Experts of a small language model.
Training: a variant of SOAP for the experts, 589M tokens.
Below are experts of layer 4 (counted from 0) of a mixture-of-experts language model. Rows are named router (the router's row for the expert), up (a neuron's input weights, with its number), down (a neuron's output weights, with its number) and show model dimensions 0-191. Each number is 128 + 32 x the weight over its row's rms, rounded and kept within 0 to 255. Numbers have three digits each.
After each expert's rows: "gets" lists some tokens that make up at least twice as much of what it gets as of all text. This comes from a sample of Wikipedia text that the model never trained on. Tokens count by the router's weight.

# expert 21
router:096155171112095156093085182143165147161104166094099107095163099128114173118137126160130195138149126163104086153120150122147146103158172108088087078072166094145138100113167110095129156109076128136132129202153135203103087108171137133116174190193162154151137117154190123184121154164117159105141163112164128137157146092123103118110099119173154122107137118148086112135101106108114175134084062109128101138142168090059121122113123109127066116138088076136124106167117105140111095102110107148129104079185088165124198124038109125187136147141114096170120190173147140171101160190081086103
up0:127160168130106117126119137096079146144191085119107095138074153143133136190080147139091180195133204168064144112119161166099093114176169119152113134077165065108166128149106176118103175076076096116156097125205105159151126079111157126076154158142133130137095144130104140102067147177103086125088143120159091122105113076163161090113110122133146110116181127141112144115141115159125089129118099146135064152146101109092072130138140157103176106113164072123140107190134123132150069123113112083180159116176130113058099112112090105128116117169153084136127157163135195213169130160095123110
down0:099109216096076126161148207116129121077123124121068130157159116092129132169196113169148146188108123107072133104132159088123125103182207135105136103112104089097116124119146116131099109128131095119097089121105138122152133137149133131124116194146131207183109151121116141123103166155172079179133075075103145178141116145142088171128108176148067117129164096203100154108143114161124123142086122136164100143136138116083088117100177067175161099149081148071161074093123167118086080176137157142160100076190092139109113084137128109103142156137146200107106172131143135135125092127107080101
up1:159132134118089123108110141130044178180125145173080153091137161071177139095096126182111154181121157148114132123096152116148093195144138153162132101138156150071093134128147156177154163127178128123159149177118129094154123141153133142119160143171142110107151090107176119100041139047136161091070220136092136124136160103137127085102158135168145146113077121134093123097103092100107106093136137182092150109124130091074129129100125101149069150115155107136136141085152119123074131107102142163074113148085101097070122029157085096135094148167133122099148130224119120133093120080114102165
down1:114141153134115110128109162179129136124097081093121080054198116120157084136078057163117118092077064143119171154106135123127204130105106165154127074153169147184069125129107072133107170119130156166121158122169131134103127190136144157127123142117181141137085126110085120142060155121150127163143128103161173147140154139156086118183126176168147108098078141054145158080114087063093163185146129142145113112150129121120104137090195097154097166137128101107114129141133133079195137076109121143121127099159122125161144101161131129127084169160105088179091091073175166088171117203145115136
gets: " in", " of", " for", " on", " by", " at"

# expert 40
router:162176069169096193087134081172109090169100112111140143085141100114157092132175171085150168148093165119111133120103066207152155120148133177127101150136126160071151174168119105151110103144127062121097183154107091131163149107080138092106157152094123107126064123088152097144176159081138092163145123094175147132175107097074053108087126161121101139148156120113096128146165088073133099129212168151139149078096143160124116080142124103142132102148118099109132133107069095162168153144152126160128095107103176139094184114153139080101098157134110137145122102114095053071093117118134152180
up0:112139148125116146179099142070101141076108133132138134121082158126089066146116135189091118122127102145153127135173152130078110094111153161052137109148069131116087140155151093123140136134113064130104084109155065146129092121152126117109168106081152124131060128111128118093086154120113133156153129118168136153113127117076134149179143161170166143131149128140085154166118216085145125112174079106157127200125122154157084107175150152098084112094174144121076128155139084050174130165080083093126162120141124156149157109159119111188088144199055141150128144084121172040078184128142171146
down0:146127111113109128160134053110159111096140051176162131099137108110093077123148193065109123128146136123078161082081123135196158160130119134171040124122124146139143158183123171117106099099129130083113132197113118140131142143108074103160101103103120122125182106125146147121153078082177149068130176118130162171136117126135118188099126084126073177112162089124156171186104095148143093146111085150104148170164169110137136206133144160082167105180139133158186145119076168148135130150078115182127139147078167146122103149141109178168085142082157111155160131078109161196150123158140124093
up1:136180166096205101094121150130136188135110170129121094062070100163128167084106192197156090084128144130109124100175154096097123162137162123137112149126149198149172139138145132136088143113136072165135140154115094079159122099131156144140124071126136122145133077131110118139155163121139081135132178117164124150133111122058141077145137129111099193146107153140097121170004163168135078089145151085133123119078106122073071085136136114095183132149104121130154110145090088154146136095156117163167098150109143180112132071111081152134131146132112121119156152117142157152105097178186223146
down1:133108108051077157143113149155029082141098128121199116162178133106140108112140114075172187103144120165153128146085149100153128141038135110126148139105125116088157129082168111139123098148093091107124111072102148130065134168187125082079151204111116116125125095136169136146140122179139132145096079146130133159124205160095164135123094096104132139128098121171168090084063153157123116113065144127171101100120095099141145106132113113097146127176172109188164156133109121151124121172164150148174167139156132105117088116108177099107128132093140207042182131105121142081097106134095103117
gets: "\n", ".", "==", " =", " ==", "==="

# expert 49
router:111070111102163084109183169064110108076181101092166157179109154072132160094159153110128145143092133093157177088103078100148132132099094093144121170168100104145139159130138182081107146097077126120156182106106102130160104136096081162142129127117115185169136190131116121097094126148107163150078075196100203113120132125086138160113089138064137093174119100166147112112109127154158120153100131105077184103114160116133137074092157140172180130157126107075131119194118149085101123083076125061121126098121098132126103089167109060118142157136078141079158151175157156113094120163109165107
up0:115097169162114073134092161096184122134113146139176168108123111156150105186084165146173155137126142122173132138049128133091136109077073147071136108094154130150100195159103128138120170171133124128176101149083111139110107139125111135110103153122084069138152115125130179102121148141191172088164142091126135115138113072102181129125200177156191078168157093100057111158120099182138072175135106083128163111088211173143147084135137108127122160055123140139194157166115128119099092147121163113153091107148127104196119131134153078141154135107048111138143128113143181127165108137099106145
down0:090136121113071136098135159169083163092110128179094107127149102104135116153142127153155051174108073195108189124157065113196123162147129148139098112144170110073094118187151106097123130086100162157158080134147115119163139156120121147153105145116144040128124136127119141158143161110122176095112162118137124129107083092175105116109118125073168105129161164088144157235122147203121119113120147097134158127138127143139092086044099220135121106117065166119131093067144175194101123125116102111142136144142127075100113156164133111076125123198118185157125117113169106125140107169130144142
up1:144105120125146145104100157143143108181166124204149134102157121128191152085135106105074125056082199126163087105151151143139153151058103127131115153156091109089109126144127102135171167076093107118114085187121163135104104103125106147140088172104157111055136133089101043124125062116135081105089147101132103140136134207095159082164176093142123084143120142186116164093174073141172161121115155126104066189144163112140159111094131153040134079101123126091117081170071103166162159113129097122130132131165149115120099140076124114112134133125142146092159147149058106153096141128079149124
down1:110140038120137119101102124133107114167157162117177151145086180146079155176129117069120118161126080137152117103194157115149110117078149110117050152143114118150127111119161063087157158126142161161140179159152131103120187050122191130122168078092167088124174078131079159157100074155126138184101099094135137103118139126138144089137090153064116122127144134148154151077121104138146101105118127111160093074155190147115150117142192122134103144105127130046103105148076096132117112131174126141113069163114090109091162117109080073091154121132186149081130142180063157139114100145073144164
gets: "-", "–", "/", ".", "+", "s"

# expert 47
router:064148140136182122117109105177114108134096129147059192108173115169095164159030137128158094125165133147146190155153117133105143098116136177100107084148126167104057182090092124081153094140189139117127072171146153132160104125057171140145097122121180065102135122101122149090100119135169156128150198105131108132072138151102146104122133164118120121128157095175150147175126128109063140106178074089104115116126107145117129131132032106110158092136138098147127118152195115100159140096148147084108192065141146156157145137108111169176088173116133125091080115113132092102135163158111148175
up0:123145128095123154138157153115141117143141134108163122110137175157112134140090124138107102090156080118132113141169118107139149120173108069182105118099147158118148147175070068053184125092176161089110081102138156136093185114161148107156096132104210099106109198164080131167158099134125194116089110141135119117140146157113128163119204202129071139115102077155082206120104071080128127176114089125124158152122163102111079101134142110123123127060162100184100156109102094077076136173119128130083087087150167108117155156100152186168136142138157151091113113191130184148146106137148097169
down0:099081155118171165137113136147190104115138097146175188135103136127077117067117150103121153084124080099086098102140157139080183139180145081139093076155128143102186158174126137168131149109093096112142123144081061099076135197172135042116134162092155158063112192115061136139155128143126167136098159154120119127100123137128141121101134126082107063144146135109120126121135097108135158084061144171149138136149145064123121111106095136166084089110124131123097136106130177125143165146163131104220098150138107135092101208111118128155126120231105160098099139155142136078118082133091141113
up1:116104130163171082174117087073141160108098124161079156134093154125081132148133100113157073150122123144135066135114175197126123115153128179130155073095069139133086161137138152086168117204134082125132064085136128171056135126088145149111152103106187140122133133152113150144120154161181097120186156142118114115122093159114156134166058104127060165081092148168181123126153143118141099117154113117122111119133149113159122175135083105132141131098115089081136124109167121120171099132176168124134187075063182160102099189100132143081084117065110126138172098068160175081175139128099164091
down1:172120158121159131083165114120057167159096150098156205190246170115122142177100091133195149135085103080080101136124115097134108109151077111128150169133142142121084144114125104095109138086150113133075180090089132082121126150138124055169169130104145166087126155123098125088130066150147104080105131127101187103117140134135133127131086094160093135134141100127126145089150151175157125165122145116135052128129119168101185153095128144099100088116136134158107148134156020102108072116125154096125119125157076140149126129157104169134114120170148175170094073199137164141093144112109119087
gets: " that", " he", " it", " which", " He", " It"

# expert 48
router:167118102129169185186173086122126073134103096076137151150108144088094076063152158160120200155175171121123187102132131171173091204133124108076112174091135130095164151170143121134157174153192077113137123137154109115151137118131165143078134171091135094173098097106157075194150150114146139164118129100130175148136125130074163124145112135094105141110137076181081167136127122091114085124164093146166101148136130167160171084132178150106083184115124159143137108119135094149153134135177103122131099191132116182178136144143149135119154153120197127110158178080084147178101077150097178111
up0:140066140141150158124125110086137129112114133109130148164064124147140115166156143162057119095166098106125080170137091146119121151161148082141114140108140139074177143120154166182127137139157132129124125104166088114115161067139059179102171155199131132130147138107135208161129095175075083097112093184138082132135132066132086095145122135135117127178160132123082116132149147116208137129123177117108098172023184137104121171110137114083077167076159186113119105102099087110135185119161166119165126156156129142160124104120128101182085120118148039075144106153168143120123113159168169120
down0:106125090091161127222154076157116112146138137092117120135107140149166122126151100128137090095090138096080184119178148103124136106174094129118148124123145038222105150096104152105092078123093137142129168138126078145171177106115117131091128092153140034143110115154122081127189194096156139133085134106133163146091124131137125089113096165115087132130139119102139158079106088058087088089128086166076141126126156158188134132138125166085087081176084125123158085102100112115168136118146207155140186137078079155127115126091154185129180089102136158143112129141105136112170132187151138152
up1:172098125152083092068139058106114148128079135149168170173144162165138132129156139095100147134125149077088114143085123117118124184143139046137142125102087130117129128168184146122100145060178105072107075168144160124111190067169129139125095097100108088103144124127142106107056100132163161165175103058113097165130117145219125164079120131124104136102126139076147126053133130095104096108117063132117139099129122126099168120120145131134117192157142119151140076164091105165143088120103096141148129123123142158093143112137094099095154098156135068113172142168076186141223107154100121163
down1:178156082142118110135131145173091141150075181154147100081145072141097159148077085127159101109145127093183104085136168111152150104128120127143101076115150117144130112149060090095148140079052093134085113047162133181162114113133130092141144176136138164110142133081100154072143142141141098186101141129092081146128116137165144178135157109185113112137047167143168097146181127108151133107125150101101141111186118195168138158101141133133144097148147107034164125086060157094124130167090095161116139093084144051078168172167179144123128125100110161128121088107125122095105153109166108143
gets: "\n", "|", "==", "\n ", "===", "\n\n"

# expert 52
router:129113157150181128105144133095114124165113174064187148099138145141180179166137174187143130119169077139103082094077147123092053104125098143085116169151114096162103130116136099137106109128130164153189144116153169141176170147117144123150075153167132169142094144193093087128107140153122115095131088107179091158142116155118140145154110120137081097168133156140140180104124099152120165111149148139117174121083094102058107177149153088125161113097103200122118146144144151120112154057155099062093078138168142118179086052131138159070174127121120105157061173189108119091160109157140134194
up0:134134167123126164133128101147072088138154132143110129158086155084140078149126127128146107122121189138108130097135188178075140084131098060151054142116172128096068114126139128127119150183134148109089158146131100142180172119135124212173157101197084162161077191194109125141122199122118103137126032141167142113158115162159105090134111104138079099168115107141118129097085087117079187104172099178118140068133121131101136125089120108151122162087116177062106187133079085175119141090111123079100116157161168120123158081124137168143121100148103151130077137156140164115100110088113123098
down0:117095127114123091159132147101122142092138137178113079154199140091036154162127115113075072154148068112186180087131151151142096083135147076103149120121143116135140093082157153144161162090116160097131100120112118139102140181119103106176143102146116140109135067138165129130095169114134104070100153141144163193151105109118144099109114161099182047095161094155088145173148172108124142163124152091111171133129131139059106073080112097136141159086133129135141052125163095077128098106118169160124073116216151180141159158123118082134150192155156142170193096123151138087091172139131143135
up1:107114113158162179135166121107157126195154101105086085092064169146139141128141130185136104116147132110146124086065114123125096076137106223115112129096124099109169149127130066111095177120167116164119070093136143199149164114088081107122124140191199139158145125122145161111126113162098116161108162087178128077139093132119168113143124133146069075089110121167125189091141124166168108134122085123145139157123081124129065060168139135134182094097114128124116167147068106090054143117133127137107143131116157160058110092141189164146144135153090162148058175138097148094149082130168104151
down1:157146205077116126135106197123111127113117123133106104074091190110136092077172121095136155148129149169088140103070104115093118088062071047125153102135169131136115153112132183165126098134169136115122168127136122096137177126170121194132124187092110083092143100098109180128129087180149175143132076140105135121185194101127083169186170144129135119146174124125109103126074110085141106103111090134114138187142182064128162066191099101105123111142108131126143096117175156090122144115098124159205141117096101092134158095129073113108091142163099084082128191156128130121129145153102109144
gets: " of", " and", " or", " with", "/", " to"

# expert 56
router:148174100058104181153122103147127089121176153157169109080145169159095102156147112144140156156161161162138073114187170155109148187143148134181080107156166157112155090138181140114111187078121117107145083165107088102187168123161097098150092103141127152165107116151122105160135132100123044176122142102112105072086171167179122133099155143138108093143058131192099169139123166168121154143128139115121147109083132156120115073110152155163121133154148185087092142091154097159096096095136156122146095192091124120194125178109114120119122129171099154161167074096130125215187154112126114100
up0:141123120109104084152145141157111112076205071177169063136104064144145105130085172108127130050149094141161200104111121167098097081120136136143155138157067165143096090127126142140080137126138091114128164074148130119201136147154119122132111107106131108146146150066101109124109107074122072102121157155100138168114171076113092097120119069127164126102131178109117100131148125178196112147125100103097155120144119138093108089082076129157076085129079173170194092141167077107131041163158102088113172131143119153127142116099136111093149188134073137122171098133172130175138088142164135082
down0:124135194088157106111139085119152092146159146068163173211157142115085101120127088112139106133088091115101072113148111125132127115110112150094106128123114199157119142149097133107109154077111127111101107128183158102115164091095143087169134117165178151068135133111073076078157101170131131111118121123117144137134081111077115038145129128164104103118124160138093177131141203102101153094127136124110111178124082062107076133190178093145090118179176132099115171145081192159112122120129053130089123210103134100155143105117105139140136127074165184147091133168124194134112114148183157114
up1:090064140076160141140095103149108143105152163151134110125104131197126113108124120130131129113060177154084097211175146115131106138181138163111124117112101185141106154095144177134136125183150143092110109136132086082086100110153120097190134110148112169118097098126134085115147200095094105146082111112111137178109148114082136179145165114192149173139166088103077153131121144122120130127148188168157180110045128171117103151092143112111080068125163121123165121170179147098179086150060121137110114066078170180087149081154101074188151146175111153119156087156097137131162141147125141115
down1:142120158119074153129156127142083153127117147179145096077114102087119167131124114137181147088151147145019166113175128075067173136098097109101152145119148141164071125142161123126089145110089162125130109192148134134168137163094146085136108211128128096206080131141158151070100117162142141166132121099134076076115105153091098162124151124165101075158115129092124112099139147169140179159136104190141119144162076137101112145145081149069156097175159193188100124107141149184117088152127167093160108120062100103131152141096135150089120109118117104101130220106121132122177132072111141093
gets: " |", " the", " 2010", " 2011", " 2013", " 2006"

# expert 62
router:121121177138143141120161102101086161166125087155126144105130069096118097099085124118124078151092123145099140134133086134163103102094140064135121121154130148097158079172078110106128132144133105118146055187062116170121158140080131099095047127103091081155049129095138109169163138149135168138196151134191080165102112081167119117176094091091185187101128119084130137133147128124158116084127105174123158179153129065091153160119134111207160132105195133063162119082118107149179128162117127178137133150147184104127112177146161150106063120149155151142178157083113131148118160127151116158
up1:097113175178111086153082152071121099156109122092147135100107103164162174104106124149165037093108079122114088114126165123070107134181162117111090053124071133142104138183154122157095143091108146141102089134112190119129162050119102146219109144168101174135126140096127119102162137100130116151134132124137138119115149127147187135114156116174173103102110125089163091116146144124146162086114110122171118148117143150145157100190148156115039140113108109141109176098159111076116138129088167181105121138138162132093088098076133143084038162116049165102161181134146165103105086152157131169
down1:117131147113076146126159183114152108150126135103157117134097160147149127200154148200166104076167071111183101091128176085085127069125122171124125130116137090155133088120153128104118154101124164154119108119178118137088149075118172119140156110144136113111182114155153118056097140147135167171084181101099149157127180170126134137103070119203106138179105155134131158042140167129125097140180197096117145122142107119137104142159174121070134110141069177141148128183054196089079082122115104146131103100126128133100096115159077158134154098137082159100098146161146134136045096088130163157
up2:149182068116108139096108108129168140149119118185147126127151125135176088161164114155100118146151126168083104172111126148151102114033165084063143099096125113110082162098140166107146111122126195101136096131100200109143152135096078066081123086134167101116124132182131178090117167101122173112154128153134099169134181147143146123145113143138094116075197189108127204159150127130143127162111090139110147177160153148169117090165187084105145136141169101175127153150106167174171178075149164162117160148184105144113113102114138074113127144088131102139207114138123168211100138156105110118
down2:142130093097088132154192108147139144153107164131122058101118065113175181045098152086163101159124094157166161131169175106142158089145113179102179113065191131182167092130143109079149106177078136173135162116098156097173147111124113117124123170151175090174092097146092116099107137093128133120142145127123055142077165133098173156186132172093133139151127120168183116108150091139117110191158090138154161069155118107177169168117167074107185169175156135127103130155097136141134148141117126120145095117103144114101141167147131153108195137140162149127151150059121176118160184107087099109
gets: ")", " |", "\"", "}", " ", "]"

# expert 58
router:145145162077111198118120055152110102160139092086131118183155173112090125178149082128117111127126098121100147086133129119087103101094146176127198072113136184058111129094124129099163159128149064151129103154159092158077075090142120113080089146099214116082158169097075143078158157175127101120162177154143135122151120163097161146100103120136094101091127104169099089145172131154084136114204095108113117161143092123146086164118157077110079089124171108092114151168176193147156107096166162076075158096107095148085136096125130114120094124099132127117135139150148110094139114150083185142
up0:134113144166121161092107083107118111140177146101120168105115139130131160139154136110136062111144159102096139081123161121172108094104133138141135093084142129083049158100196156142096162124159098122151126074107149141133136065150164130105143127148037069132143154147136137131141140149093130132111167106148147029220080135105137106099169077142107125097128143188134150103064103073119151111162122107140153199076107115161167142105135118120122095054163128165111143128108123170136126092169117206061187148078156160117109072088184156129098122145078134118128084145132173144150157097091159117
down0:145142161089134107149124105145115153175066124067091097179109136121126083113132133155132084152094129160196084129119132122141176131129103123099174171163077094147087155116147089082112167153191097118144151134087121141130098088146106096105143143110104178178072139069143117077131134177137123151136095091143122154057115159117086097116102150156166114123185147093146148060160151152103103074136118123131155103221115171175111121119181136109144119117123103084089104152136163114116094165139198111125094114149065093125153158229141168081093107099122114192186112159079089122113154100125125091
up1:147176142080137109109075137146155111091092108145111159158139106096110101152129129075091171109090103094114155094155109155175157092082145140133163092125089161136144117137113108093131096050160113109142091115107110147128049082149108069085072115082095092077104095139188119085092152173101121086140168169145133120092110116085090156088139115052081087095165142142070143177139089116140114119188100123148076134156089059166154154116119084150138128132102196133126141173130116105204165160193126126099178108119088161116089130123147150142124161079168053147109153094154144141136094141119155104
down1:084119193122091160168107195120181110106140135119154161156147096117116150154178063111134146148209129113150121127122107023135150165148178130202104129142142119184171125141104080095129121113101109127097115153080119107144184174142080097109148100055114111151146102119131075088117173091161116127155122099146096101089173126175167122149135128128130055136144094174078088159067159147146139177119157133079101134133105129124155147124096125149168094119175134077168138129102150117149114187177075148172150112149159114168106111127116084167121129155115216120168152160093091167117090115100115085
gets: " the", " The", "The", " his", "'s", " a"

# expert 9
router:126069164123167130063067146126081090131106181088139150131149081130125139127134138090180086132191073138060118164126109133114100117101140127119136165107098143124110120098133120150132126125061126123081157126089103079149173121133159196105122126109113084087131166103066110112169160152176128093209131101123119091139140163188164141106166148140093099100091134198109107121124156118114128151135153144154079149114085136121146117078173188093113121142149092123082201150136099162063080074161150126092098170143109096140081156085111166070150115172141162142133128182186194142081122078154140130
up0:113078143074160132127094107120148139138144084108093084085070242142085087129116115145088118107079111118180184097187132194110085136138149173093133157070130119116096126112143127103086145122072102058150185155118073055153130136106142077161158138114081154115169166102129109092165099160110168146111201137163122132121068116086092155118159118166114092105134097181123195156150154119201147130140055157123170146095136113151105137140123110124109097147132135113123174146169160161119145125154150162063146114121086133162150138178141189081142150147177130123105135122104152091128116152131112098
down0:102139147166134108143098090133105091069143115155097124128090125102182066107152118043158177144168136150104152148127096141101173140135169085210192118159051168108104104095163133125156106092176116113179159142089141083169128103136108041120085138084119105116137098119161052164097088140166084177138084098129182139162129089178198155099127096132129095089114141129102079099152121170076133142075154107168140156125133172150089119089140140121155119181133154107073126108142132145140139161129152118086114137106139085114101091118120158124075124133120157161176126103093125101051089160124147084
up1:156139182106171132099074156139175151192151168119170123104166115110090115116110143163108152154098094109117149141154035123061079126064157103119160143161134125121106086132083167173149112182162087111126115168119174099121175122114170109156096103111152087138139144131062122096132102103159080164179156191095124130080126168109128121092127130123093117127156146107165052166193145161094087131114151134182088093159143078127119119148129062102133191116182099193146149184135084136131110053124075105122100132148122147123124153126147128101163166139128088119066157168078128170154120149119119173
down1:152140083173183190151164131187134155118131116140079143082105123116126122156128122128154085189131151130132152127165176099173084112126147180103104134156158105151173124144107130135181153154146157113154123142175143128165108121087097118086138100140149066073153092106101134105169184145116105086191084153126119120131113087100161074093159108146129101151114126161186147078064106111137130085148149163066128135159123173192116135112135155104135125116142130130152156138065160079157158058169112037127154126137063145090083149125069157082153150084121208124206120118145144070153160111117158151
gets: " the", " a", "'s", " an", " his", " their"

# expert 19
router:099166171129108108105106189163148123156112139099095093083152073097109169099105146146137179080144145145106080170116152121151173129153139108083137076058155119122108061125137124107156200123080157165134113156168157181086079110194149158106185197190130178126122133172172135204137135159120155137131149128137126141137152096129123118134097106156175095100134156145095094141088136127118166136098094065152077125151175102090136098128130144142062136118097127150136113132124084127126100124115116136133072091190109156111198106027115124170132149092066117167078164112157138129109138137103078084
up0:103127157096148085054074202072148086136123132112174114123181178108139150110144102115128155162114112149149108123126136201092153181182103190126099159126099196110144102091117098178154173165131124175110098136137182096142110090144149115116163153114138143138127162108176140139138124134078129170093098189113174118117186102127078151117121094201153119134088155122139093158127164120115083150116108164140152122068050163183199108093097042081094109105098140123120126119170157095149105081076096108148137178170122148158164128119146105184100117102093110180132139170147135121117160141131107094
down0:112154140103093075126120099154049102087135136094092140153148110124056124086119174143092169125113186083144200136134144122090201150081146179116166094094150058200104129136107163118130102126131132123109124107119122192049122037173110123147133158107127107114160136161122216113136131143094090141063145067143104102140171146135111135086184094134048144124128084108126117134114083146119136092071109172151105152107123070097132155113141153129133119181103160115142108125106122135135129121151123183126101084145113158101182130124159134152112132139098113140235149091100096135085134104110142094
up1:159123137152073138081174132158184201184126159171141116153129154175116123127133117189127085081147123132097114123153104157174110047131115102111151129087116093095143106206113150134187188144113239162068127130086179137133118136110136176118103127107180139092091116076093194145083140117085148159174097160168094150109165131135106143127126131115101141091074215111112174152077111133093134108143097143135115149110133142103179111142112157147152171138168119195185141130083121126102132099138119137127129102155153130076141126085128080136134134100120102150143083099147183165088151153201129120
down1:142127117145098144103164185130045056156137155108075100120210117102147168055112157159112113162142152163132094130115111148114160138165089189083162109078164101140115106124161132089094173122112067089104119087116099122105212098158107122121137123161152140153148085142108129179152143125181150161136146137128149095165134116164110124149124177110121142190157143216193164149149152138080088125146112082137137105194099062120049146111182105150175063110109068125092150140097129096130121107105130105154138147147147186079094147110108132126100093083163122163140161096141150101143161153106134142
gets: " in", " of", " on", " at", " for", " from"

# expert 59
router:137163152058123095141123186145126166131058181108117129159148074145119090166110102163172156122140135143076117208164177152105151184118127077178101100055159136117156169137107113165095106159091116158138106139133137131088095104171148052125114125130108081100143092117107100203142118142154104137118139101100097165139159112152167082184097102088151164192144140091095126151163161105138084145178167124139130161144145077129121110161115178172106151150096132122162128071118136166181105157080091177117139146146104148118165154167093148119078192178129151179153127173151122167104159144198116158
up1:157106073100094117108132075117063078133124106130130108173128119149117096159153157127153165113093157155135094075164162137108150122182146149138089104159110119149125183162093143191155103145108140127127139097151172133136109101185093091119134169150118069111143122150095088131129146106078134115105178112114114144158152108040149108097060124101198139101142160086176158107144140053099135149100135152162213147146112184120104075168092127083144126148137110208137139117123129097120128188146140095017145148140107194051147175117132108176081158118182152137103156098135127106129148151106144118
down1:141139129173097144151089145109097172103137173114139136097111080163137144118054115146099103134222138131101206140113131112127145128123140122080098102100086092094155178181145150166154101181145123146154139118128120117090099227098124107104141150106166110125139124180145064160163100139172111134135146121122147078141122154118148125160125081115110165104155093132126083196126180149094089139165131104119081086070138134104130127121151098179104100170098117160149141027065117148148190097151041098128058179136145146101203138159121114169111130175118136126075131146141137160162142145141082116
up2:136091197103108125109162089102155115100112142127074149127136114126110131093076135152129116111089103076166162104202183124160147130084199116133101098050102145097143111153064124180137126084153162127080175124045132130137158160121099114115046103162125072101149099083088155132121132124162159085161114162160094113133152077056105113128127135120110108135118149142105064077178107177067125168169134123156074089104127090092117095149162166115150159118133196096148099124076093127089137142102136123083132112104136171095152108130099142045165168095132139156114146091118150150144113167094175142
down2:151137082146140094161137170101155138173106084120168143159158156137143148103111110133194081129137153160127105160156166120153168053054143113189145155084112174156072193087145125122104156164104105116139195145107135115125133105102108150186180195127149141127181086117086132113147157102105169114122129168153173144084109114108115103075159110113093120115170071127151146109126157128121143109156079096138163181183091109099097155102101175140134128160150134206084090106139149129176163144130167194110147100123148204088130164140151079116175167116109104114157180124099099080108045113132164142
gets: " |", ";", " (", "\"", ")", ":"

# expert 37
router:159116142106096164099126105087077145130098106165105148199131099160120122092109145128150137129165120072185134159180132098129082179089072159114153116125086096088159132177119101125156107159153120136120160113089106172104077114101069137115146095119108082126061084087151138163123072089131129145132105144177091190175151058149131133181105105105140147152147124108136149082099131111124145152136167069170113108104142075118080080062090145152165147182083078078085172111083157153152121152138123126135075074146097171124185107155115182086161144170098153128113158160086114098137178071129138169
up1:149080099136117151128080137099120183124124177154077150137116135130168133122141104154078140129097129141120144127126184188111092092100074127098140114147167119082156113164185137083077133132052112147165160150164089191113078135141059167085170129158113187125106106118127068156176190110132106086056126138118158121127138118132133073127131099139158126092163195178092130087164100115129049133125119104093123084174170083126170123141111116137166102173153143107085128183148133124158141110116100195124131112103125119166122132175161173163117128072126167094201096148155105130084130069158194130
down1:154161173176167138165061128102144165197124114082100135140086142105090137115092151124149101140091106155135119188128116136113076098106156127153176102122121101105217114151138109169105158144125141094122127126076114143167103141142140102109104127111081150138132086204142101113092148115192141099136067026174161147111161162103137090134128146132174115123135124063080142146170136131119108164180164131133138124106134151154164142215122148108149190155094113139124082080091124109123096128151110112121201054118150133085121137137155149133091086112214135105156120150155104157104168182100141209
up2:127153180076136120179099186088101134188145137195153137157166130100137123092098110134134136149147124064114129147166131150134100137094162117088112194084136144120132147202039175094127132105151120131140075132159162122135097102142124178081111132091155154160125141092141071120111101150185138145128192131150140152152148145148167115110189116073154123117139178074171192138153105192177115074098158144152146180123122095133083134138239145144072105105081118183101104112052124159128131120171150160140090081128084101159095114126096194116133093139144140106124124117148149105102148148152146130
down2:123097117172081111166163097141124174122146141117124087120145117093109100136175160210202089161140184104092091121184194153120159187095121158138169095171123113147085085117126114152110169196149153130116155132114127160146162089110187138111172144120071168146174145156154113115107114093101135094141077160115154171096141143147140085166142145136099082132156117135166127174150106144126141122150091167142140152158153133197127064158132077169118142193116165076141122104083132145119111149141094114129191120151104163105070135055157105142174121129120125112185219114075147156120090096170082156
gets: " |", ";", " 0", " —;", "|", "0"

# expert 29
router:117118153148110171086132154179176136140125161159127082192149143079117137146174123085195103152078100143090101108141143163163060103109156110078114174115198121139099124175124137121106180115068154086100152109064145110094119144178169133128147112171112069160162112112152153123084131122176147139138144132083140138081151108192138147092105144130134095186125148129138148148167170129109147126162170125146119138064151111104158171181189194168150123135144156177072120075178138153115149086102123167122134136122102111150127167121116167122066046177092100186116137175111150152134151078175132082
up0:134120159177115126081110143136180114112097109160147128166142124083123127140123160102138070112171166115099116147135109205222082113170065104107142066064165105098178131104125106090155148114103230118108128110126162163122084067151094136113136141119134131126126140154101166144107174110108161122125121148171162129117153106148086104088130127115111108105081166137138145133132169171214211150136166158193136159149158179057143115184132096108115116127146128164127075120150145164159151119081125139118110129116132094143148132159158131144118139109024129148133126165138143197160121146157057072
down0:155107165147071155106117180147109092158088146171158146116102151101084156115157166133117110145177135145174085191166092127173140040113107129099113127106115117124155145156080128122133082126120136068120116113161116121075135088055123069121113117154119134116096117147115113129115118085179226131120208132094062136113172151168120148188087124071132121136099180138104134151155118134155041078139135201098143149150115125095082110140133170156162094156094146106132144159146162180129135125103089097108088145167110076121135122088178178072126105075036115106136143115148138118158106133106132149
up1:104128157144059147104157154131154129135104161110196127172124146082123089103131119155122109139144143137110119053176091160111138112208168150142114105080128052134143149147098111124111191158097160103093087114100114122103130108154119153163167101232188088154107091103164156163107143162125074140133190133096157144128143094060129185117153161138141150152111173095128178127139187090076147152146129142140118132099128148154123138175101125115208156124112154174120151106089068142142158144067139149130124182129132125122147173115147099131095045183121135161077198177146173137147108115146088095
down1:073121188114089118165085144101157116116132150091090179159111125146111139157105050169201165145160107176158087182113142083102182097125114123116148087135095117115141094141162139122132138105153141129129165114154162088149095139098079118120138127163135131141138105064201141106081097116109143117134135210169085047172085165149128084120119154194130155186145158132119137094174165162154087122140138119162085208142088141091116192120085122078065120111112189156111086116162108159130104159192168101105140127089052124130151126114135118115116093184083153109133108119085137155112147115105149138
gets: ",", ":", ")", "),", " (", " –"